Experts of a small language model.
Training: a variant of Adam for the experts, 267M tokens.
Below are experts of layer 4 (counted from 0) of a mixture-of-experts language model. Rows are named router (the router's row for the expert) and show model dimensions 96-191. Each number is 500 + 50 x the weight over its row's rms, rounded and kept within 0 to 999. Numbers have three digits each.
After each expert's rows: a language model's description of what the expert responds to. This comes from a sample of Wikipedia text that the model never trained on.

# expert 3
router:437461490460452462441609516506584477491514480449529513593559518571572481460516563495532539435469541444571531486439553529430539429532475566423447483490446521500473466404408500433564486441526528451512551563512421596573470520427493448431458546428482479411458433477531565536569459565485534528
What it handles: Commas, periods, "of", and clause-opening conjunctions such as when, after, where, following, that; also the "hi" inside "Meanwhile".

# expert 5
router:469439550447484491478547520417574445548568442472553543540596581602530479420475545458528519452535529433587552475413541550460542447557483519438455550444446560476506469484420491465523443433529530403566536563536423529544404513447569392467445534487495473490489431444524523523526420549511557484
What it handles: Line breaks, commas, opening parentheses, and, from after names in lists or tables, e.g. alternate names in brackets, table row ends.

# expert 12
router:448461541438485485469543563394520439555535434407591553504541511541570469443506531496583499444545547445527515457446588497456537407572457547447444524470460481471504408452459426484551461490555510522574539572548435528557479519491518449457498529489454454483458400465529513528516473603473550472
What it handles: Pipe separators, blank cells and table header rows in wiki tables, plus == section heading markers; examples: Source | Rating, Party | Candidate.

# expert 38
router:445441529525494486475534447414573460514543443459575553558535566535549445473492512390566542442543526475542533470448586483526515411505533536468482584468477551466460459464483487451537469523505543493559522489545396518609470536472530486440460550474483444513487470450568493530578481583485552518
What it handles: Adjectives such as large, small, high, main, short, first, plus inner syllables like s-mi-le, im-me-diate; often in math or chemistry.

# expert 61
router:432440504440487442446520579466488448521549479515529514523516526543553452501504577481572533490485532444530563465427545548490532440497471589467459535461493490484490460468487521450570424489457501413554531533572396513547452511454503453434486584398468410462418424423532503580540401538506568519
What it handles: The letter f or F as a word piece, as in bene-f-it, f-ibrin and F-uel, plus short stems like end, turn, term and open.

# expert 54
router:476463536455478432452550554436570446504542459485540512532543567541501441505531536465593520463502531394594510456455549598448572425554411621418481560439448529410507403449465428495550476497529475494547572539586452537516427535463538458460491524489438472422398488456508562581496482601474547516
What it handles: Pieces in infobox and heading labels like Born, Personal, De-ta-ils, San, plus fragments in names and number tables.

# expert 27
router:402454528439422464450480561457533479547537451426547538509535560541554479446507525497515529414533533391507570472442544543392507384512467529448481565441451495377456443475404467516510410450498516477527545494558488599560457474517514425461457551424524392484442461431499586562546417519464536505
What it handles: Middle pieces of proper names and name starts like Mc, Mar, Saint, Mont, for example "c" in Nacional and "Di" in San Diego.

# expert 57
router:435495520497436513435530554439553465561521472407576526587569572569553485417536518456596531416571534439543532445445562523456505406522464605452424488461487490438461451493447436481556484508546536499544532519523493501514493531450560472395449544441449431428475458487506557539494516568485601475
What it handles: Inner syllables of South Asian and other names, like ma in Islamabad and Parramatta, han in Afghan, ja in Punjab; also University, National, Roman.

# expert 0
router:482456534466432503461557506424534461542556445486545586534520516603540467439529538464520509430580553470584563463471547557506482385511497545442449532452462535448459457471467420456532545457525496453574552519535426514562480496465569454468493537432510446495492492459521583598507504503429542476
What it handles: Single consonants and short pieces inside names and words, often after P or C, such as Champ-ag-ne, Con-d-estable, ex-ag-gerating.

# expert 19
router:427445543441452449485509516460520424567524398460509597549585541516511510456527537478516590448540545432554557438490548604437500449545434534449457574442459437497481456436407437507533453516503525454494576549539481534592481489470527478428475553477504434490433483456503504551508401593508524445
What it handles: Sports and career words such as League, Championship, champion, former, professional and international, and word endings like Superlea-gue and Collegi-ate in sports articles.

# expert 2
router:494506524467421487460569478462520499543551506468558506592548521513573423460529581474598510499545525429541562426427533466416563484575532491436464517446483489442448467488475452496573455509542498492520559531499474577514406552400540432467460612531493407446470496505509586559509475525420524507
What it handles: Suffix pieces that complete a word stem, such as -ed, -ing, -ant, -ion, -able, as in descend-ant, depend-ing, tap-ed.

# expert 15
router:457439593447459489486528539444564446525546446385501581594583547545513476468540548491554524421519567447523512465457535513478552423548477558433456514493431532441435429456441455459523452521559521483553522489580476537537447524525551408479442533489469474478471495472557559521499453589481601459
What it handles: Short syllable pieces in names and words, especially "la" after De (Delaware, delayed), plus "a", "so", "tr" and accented letters like é.

# expert 14
router:472434558461503467471577587467521480467528407406512515509540597591527432478504518512556561398553539433518524402465551557431546479561492533472494546431462485473472408441420449508601469518499492458504499512553503573571452521432529508508453552444477419418471454459559565599546436565497528483
What it handles: Middle pieces of place and proper names, especially Birm-ing-ham, Que-be-c and Wol-ver-hampton, plus pieces like ke, el, ve.

# expert 24
router:423457504431413477488512532409579451513539439435539528556502583557543479436506544439572556415514520465550562442486574547457555464509490524426438540470462536459496437467439460467518481425512513452567546582565442554535431531438554444445485537467479488497460418470585548544519444566500555460
What it handles: Words starting a clause or phrase, like the, The, This, A, especially the in there were within census demographics sections.

# expert 4
router:474490593484450495421547518436502452524511471501522597527526614553515448463514536420558568397540558449601534457434565539460559502560410501421418521450451494459527401447452423505514463508555558451506568520558477553560459529495556410472483545484452467476489445426544517583576481517433546517
What it handles: Inner word pieces of names and long words, often after St, Ch or K, such as St-id-mann, Stan-is-lav, Andry.

# expert 22
router:409439543445505483433525536470530464539515449473580544543521555572588460490459533450504514394540549476563538474434573542447550471504437532401469510483477502456458437440451476494567476509534494478587494571562491565523472518444482496473482594485458488435441429447564496546544420568503487521
What it handles: Header words and nouns in sports or election tables and sections, such as Home team, final, medal, debut, Turnout.

# expert 40
router:470487534464473448466520565459557461509552474418554555540508554587599476469517555435548577477536517489554566465446507540426564437582470553443479512451403545418484479435472450502566474456549534444523552545539470525514424520455517467431486550485479415501445442435529536584559450543496578487
What it handles: Tokens that introduce what follows: of, to, would, named, sentence-final periods, colon after Born, s in stars.

# expert 49
router:409449506470449493440503531464538423523558421429559537579540565552525492475521551460525568467547555475537556483388591451470484440529508502516439528490435543458500460466450504535522416445521541471511513558534422548567483552492547366456465561410417473464454396436544550546551478578487557450
What it handles: The space token after "I" in quoted first-person speech, plus first pieces of capitalized names such as Be, Pe, Martin, Michael and Peter.

# expert 1
router:486448510506440473434509551458595449493517441457553557568541521551533526421532599418542485463477565419553485486408514573429527443533472520436405555439466550466514440469487481453541465417468516484523570554538450508536434502501559426470454556462484472480480412459484546574558462558493559441
What it handles: Pipe separators and numbers in wiki tables, and the comma after a surname in reference or name lists, such as "Harley, Andrew".

# expert 30
router:502475540475437499472554515476577448474545474491530549559506541552538514489523530434524534476508498430581545472480493533489543478547486539450482506446463532446487452406440482441562459480534530426551565526600391552525489557455523477419515514450504457458415483458511561584593462541463521458
What it handles: Prepositions and conjunctions linking phrases, such as of, into, near, between, and in four and eight, plus colons after infobox labels like Born.

# expert 29
router:454463598422443530473515590449533475537567520416570584525539514538506453491512541515614517477510539400551582436440605552424582429582524538459473516428447488351468457488457461508562429477510481462516521513544510537534430547450546444482506564469480470457460486457484520563574444500504527491
What it handles: Middle syllables of proper names and foreign words, e.g. avant, Jharkhand, Kolkheti, Gilligan, Saunders, often after a capital initial.

# expert 43
router:479440508455468533495540513454532462528513474442505543552586581595566439459526555431545490529517502423520583472450523559466553464582508523455483541449454494479468424404444512477540446457492534426539539564526442533587402503481555462421541494457508481439492464435576549548524419574450552425
What it handles: Prepositions and auxiliaries right after a noun or participle, such as "connection of", "located in", "due to" and "was", plus word-starting co- or in-.

# expert 55
router:439414550484473484473478492481539515505527539471528556585535550532568433441493610465572515466518566459532573445451556521384537374581503523460470549446483496450501453424475454477553473555484567414534515525513489564549476532503485482471464541455438457438471481400486497517583473536461524516
What it handles: Early pieces of words, especially after a space or "st", such as ult-imately, L-oc-ation, es-pe-cially, sign and inter, plus symbols like € and ±.

# expert 45
router:385408478480430509492481532458599486495544491418530519578559573558543447460522522486463486472487518412556496494438555546468538396523487496474385499459424583445452446490472489463526492483470559441563540569486440534560416453471525441452506523496497496511497437454537511567538515522466575506
What it handles: Digits and separators in tables, scores, chess notation and page ranges, such as 33, 5, 75, and pipes or semicolons between values.

# expert 46
router:458441496414473503457461522449586416492557438429558522531567602564526496406517573451502508429488544422549523493469583553449554404555460506441422556477414535451489399467441483476525460427530518465504540562508505528501455548470552442437497547528507438525495429470556546569516425571507522469
What it handles: Cell-opening tokens in sports or roster tables: parentheses after names, pipes, initials, surname endings, e.g. Anderson (0–2).

# expert 23
router:415463513419492438459542515467549430510539449477517454582518509529540502420487566494515555414498556489538542453469504543463524418539526534427473550440470510476466488455439477453565441482490562436504550505540490520513452537466486474444555558441479441435484471434526555559533420566490536463
What it handles: Mostly the after prepositions, plus colons, semicolons and brackets in infobox fields, e.g. Position(s), season arrows ←, →.

# expert 37
router:460429509463388491436530549402561466525514406463559552493551550549556437497497557479528583437520547458547585448437577576451536466504499562423479484448496486440464477468418467513539459455489496454525532527586469546525491498443543480431498559475507410435479417470525558540510433527516580465
What it handles: Relational words within noun phrases, mainly "of", plus in, and, with, between, among, all, commas in lists, and quotation marks.

# expert 48
router:473463549488427475431553560426525412487585430420529533513524535502566505442522542423503565447545524460585526441449509478460565482528492497450426545465393523440495405484439458498526455469540523435535571541574510570544428489470487477463494542469446456468488420501597555551586442556450561489
What it handles: Pieces inside foreign or unusual names and words, such as So-led-ad, Cora-z-on, Good-od-fellow, com-ed-y, often in tables.

# expert 50
router:463452580446469440473533525467540411517533459404542570561558558542534423488528564478590554447500579464559531441465553547453493430553521544479441571452500547466411474476508498474528462483509485511542565534550466534627469543488571447426472513481421474445437459453568569561518455565472603469
What it handles: Inner syllables after prefixes like re, de, un, as in anes-the-sia, beau-ti-ful, re-la-te, amnes-ti-ed, and digits inside decimal numbers.

# expert 59
router:475463590446471430394548509431506408540557474501525537588525537567511441498483471383544548442482564410568518489430548551401531462550412480484457477475437438455494459447468437476528445471540557424543560541584492611542456541496530431512466550480470467468485500459508546514551454501537548490
What it handles: Second pieces after short starts like St, Go, equ: Stats, Goals, equivalent, loopily, Angiosperms, often in sports stat lists.

# expert 8
router:440450528427486478484535570395571444525514434441584526563547519530566473507510551443558514463491590422571501441480539527487515447536525503423458519450468508423422456463431450519562499488555490488504516549562450560497478511454524468465485578487486478458489487454561574562518462529466596510
What it handles: Digits in coordinates, degree values and tables, plus a word's first piece after "to" or a line break, as in to fa-ce, no-minate.

# expert 21
router:438465541473409465443566527427542461482529429469525583567553560544560493470508561460526519429500535416558571454456522566433536431529459531452476536412479502442496488429440450503554458435503538422543520546543450529506475518428549494405504505455448457436464455469544508553558453557487535468
What it handles: Prepositions and openers giving time or origin, such as from, in, at, between, during, On, In and born, in biographies and sports tables.

# expert 7
router:416485578469454483465552531442557445520540457488562531557537543544494461494486544470552505448498530449559512475441544626438492444577447536465450591419489502464499418428467422484560487456522550435521530513526443527537434454425545522414476542441464487507501446489554553499548455537475542487
What it handles: Words introducing dates or places in histories and infoboxes: "founded", the colon after "Opened", degree signs in coordinates, "built in", "moved to", "born".

# expert 52
router:448486484472419494478541553446600441481555470485527532531552573532493490398474562472535508448504541448609516496477567544383561459527488544442434553437452541457502499414397493497559471481507521464528573517511458502538448484480566496474461542466507396485497434451525541554528460512463526500
What it handles: The, the and capital C or The starting name parts after of, in, at, e.g. City Cemetery, Theatre.

# expert 18
router:488400535477420491467558598441554429463555462421549534548508522523501463499495553411622552471492526457549492421445572528437484469585452562448460530470478517442481439432484414440496448485499482496463570552538490543578440522434552452438497541474507433451506463484535537524516468536481528424
What it handles: Middle syllable pieces within words, especially s after o, as in atmo-s-phere, acro-s-s, Indone-s-ia, d-au-ghter.

# expert 26
router:428492500425469512451547545466540436525491441425505485506534547550562429478514525462518503488582549437597492419489516522424541480493499520400446523496455472417444480496470465481600497511534526456541493524598465557594462467487512438467498521425483423499458466414552551535522458595439545482
What it handles: Second piece of a word after a short start like su, Li, Fre, as in Su-e, Li-e-utenant, su-pp-lementing; also initial pa, pro, su, Ta.

# expert 9
router:396477540535444504427591570492534465551574446469496564529516526500609459435473568473564550468569510434539566454423508527487519501521476562482424498447433483468411444486406474483572475449510492447538551520516495554501446493450473402448464572462442433447485435465546534494500485552445546499
What it handles: Capital-letter pieces and mid-word fragments like ph in Memphis and telephone, V in kV or Mk IV, N in ISBN, and words like public, research.

# expert 36
router:517435535495445453485578513456527406475547471450557514558527587578493456441522580408533498460491576422546509441489555533452512440548457577491446510441477535482501472463416463500533465453535519427574518570503470520528433471482547521460522573492453506425490469474538530492547475548479575488
What it handles: Syllables in foreign place and personal names (Czechoslo-va-kia, de, Ri-), and slashes or commas in footballer infoboxes and dates.

# expert 60
router:416479534530466534473556518460571453544609465448511543541526556564466455451532617492580552497513533400568500495458560575468485451565466519458443540435468516426492470482437461481587427460516539454544563522497489572510448459414582464471438549453457492409486479486538547499578493526472554489
What it handles: Place and nationality words and pieces in birth and location fields, like Massach-us-etts, York, London, German, and coordinate prime marks.

# expert 25
router:509418547426485475471516493444543478517539438441540536545520550554558411392578542391560499423523546470579539484484573508431499413511464511463486524449434502466484478449489432494527508536465529471560515555534452549558454499475532470485436564421469465414418487487553558611487458559442542455
What it handles: Opening pieces of split words after re/con, like Re-co-rds, comp-lex and fe, plus score ranges like –2 and –3 in sports tables.

# expert 13
router:451468545482481504465549589504485449554494494425564470535534529525597467505448526454502536475553527459522538400486543563469570446522502479438437525453418523453457395479444452481534461476552519457492556553523497530600392465485528476462473509393536412474519494466509549553492459542457562435
What it handles: Interior and ending fragments of longer common words, such as navi-g-ation, envi-ron-ment and hop-ed, plus words like system, structure and provide.

# expert 10
router:461450496458458526426513548377594470545577436462530555549567548588510496457447545481521534417494551477627597440449528592435540425564447516480444542481444520422511457495399445520566478412509531492520502524505481571548510528441532420461523502494460466512500436485568524587566439533473576483
What it handles: Word-final s pieces (Livingston, Windows, Queens) plus prepositions like with, by, in, and opening quotes.

# expert 63
router:436432561473458460481554578440544445526570406444580573540546539561561427408470557447535553484522536448584558443459548535432504450543480544456415547436430478493453441441442449456567466480533506482543516511520460546535434474463536419433516542436474452475469499453525510542545452543479569501
What it handles: First words or word starts inside quoted song and album titles, like Wanna, Stop, Me, and short starts like bi, co, mo, d.

# expert 51
router:468468531453475467484527501393578456522589385460567553573534568579529450480505555475549575446486538439609572457456586525457563445576477561478450518471448474500503458464454449486511446435522501446539547551527433552544488529444560458460499545439504442485466450451549523588525418527508545439
What it handles: "of" after "one" (one of the), plus with, among, and spaces or hyphens inside compounds like Unix-like or ultra-low-level.

# expert 41
router:473450509460426527478582536435532453538548445451541547585517563568557436502536518502565536431497561488511518478416512518402498462555507556425448533452448457457445472413504402495553481514520492462535513484600457553543492505457536461495490527446479439455470447508545593543523499552475562476
What it handles: Inner syllables like antiseptic, Ottawa, obtained, Tadeo, plus stray byte pieces from non-Latin scripts and some of.

# expert 20
router:402426545486453470474570475430604442496557464431543531515581540615536450468527495477532534421534533497598499449479531540432532483486478535463434521469446545413430462484465449442517495535526541495519467531571460550590415492469489489405498546405495444406440473473520558526495457567472554485
What it handles: Short vowel-final syllables in foreign names and words, such as Co-pa Libertadores, Sã-o Paulo, Burkina Fas-o, I-ra-q.

# expert 17
router:440436564490474467468574540452562403555568470461514562549524492508559486425547501409536514428526557454565564453430532556479520445503495545478397591454477460456503469430423453464558453552479500496538576550577475523543454510426492477404498507487486410470472437463579526521550410547404513491
What it handles: Table-opening pipes after infobox headings (Medal record, Career statistics) and verb stems like creat, collect, Description, mostly in sports articles.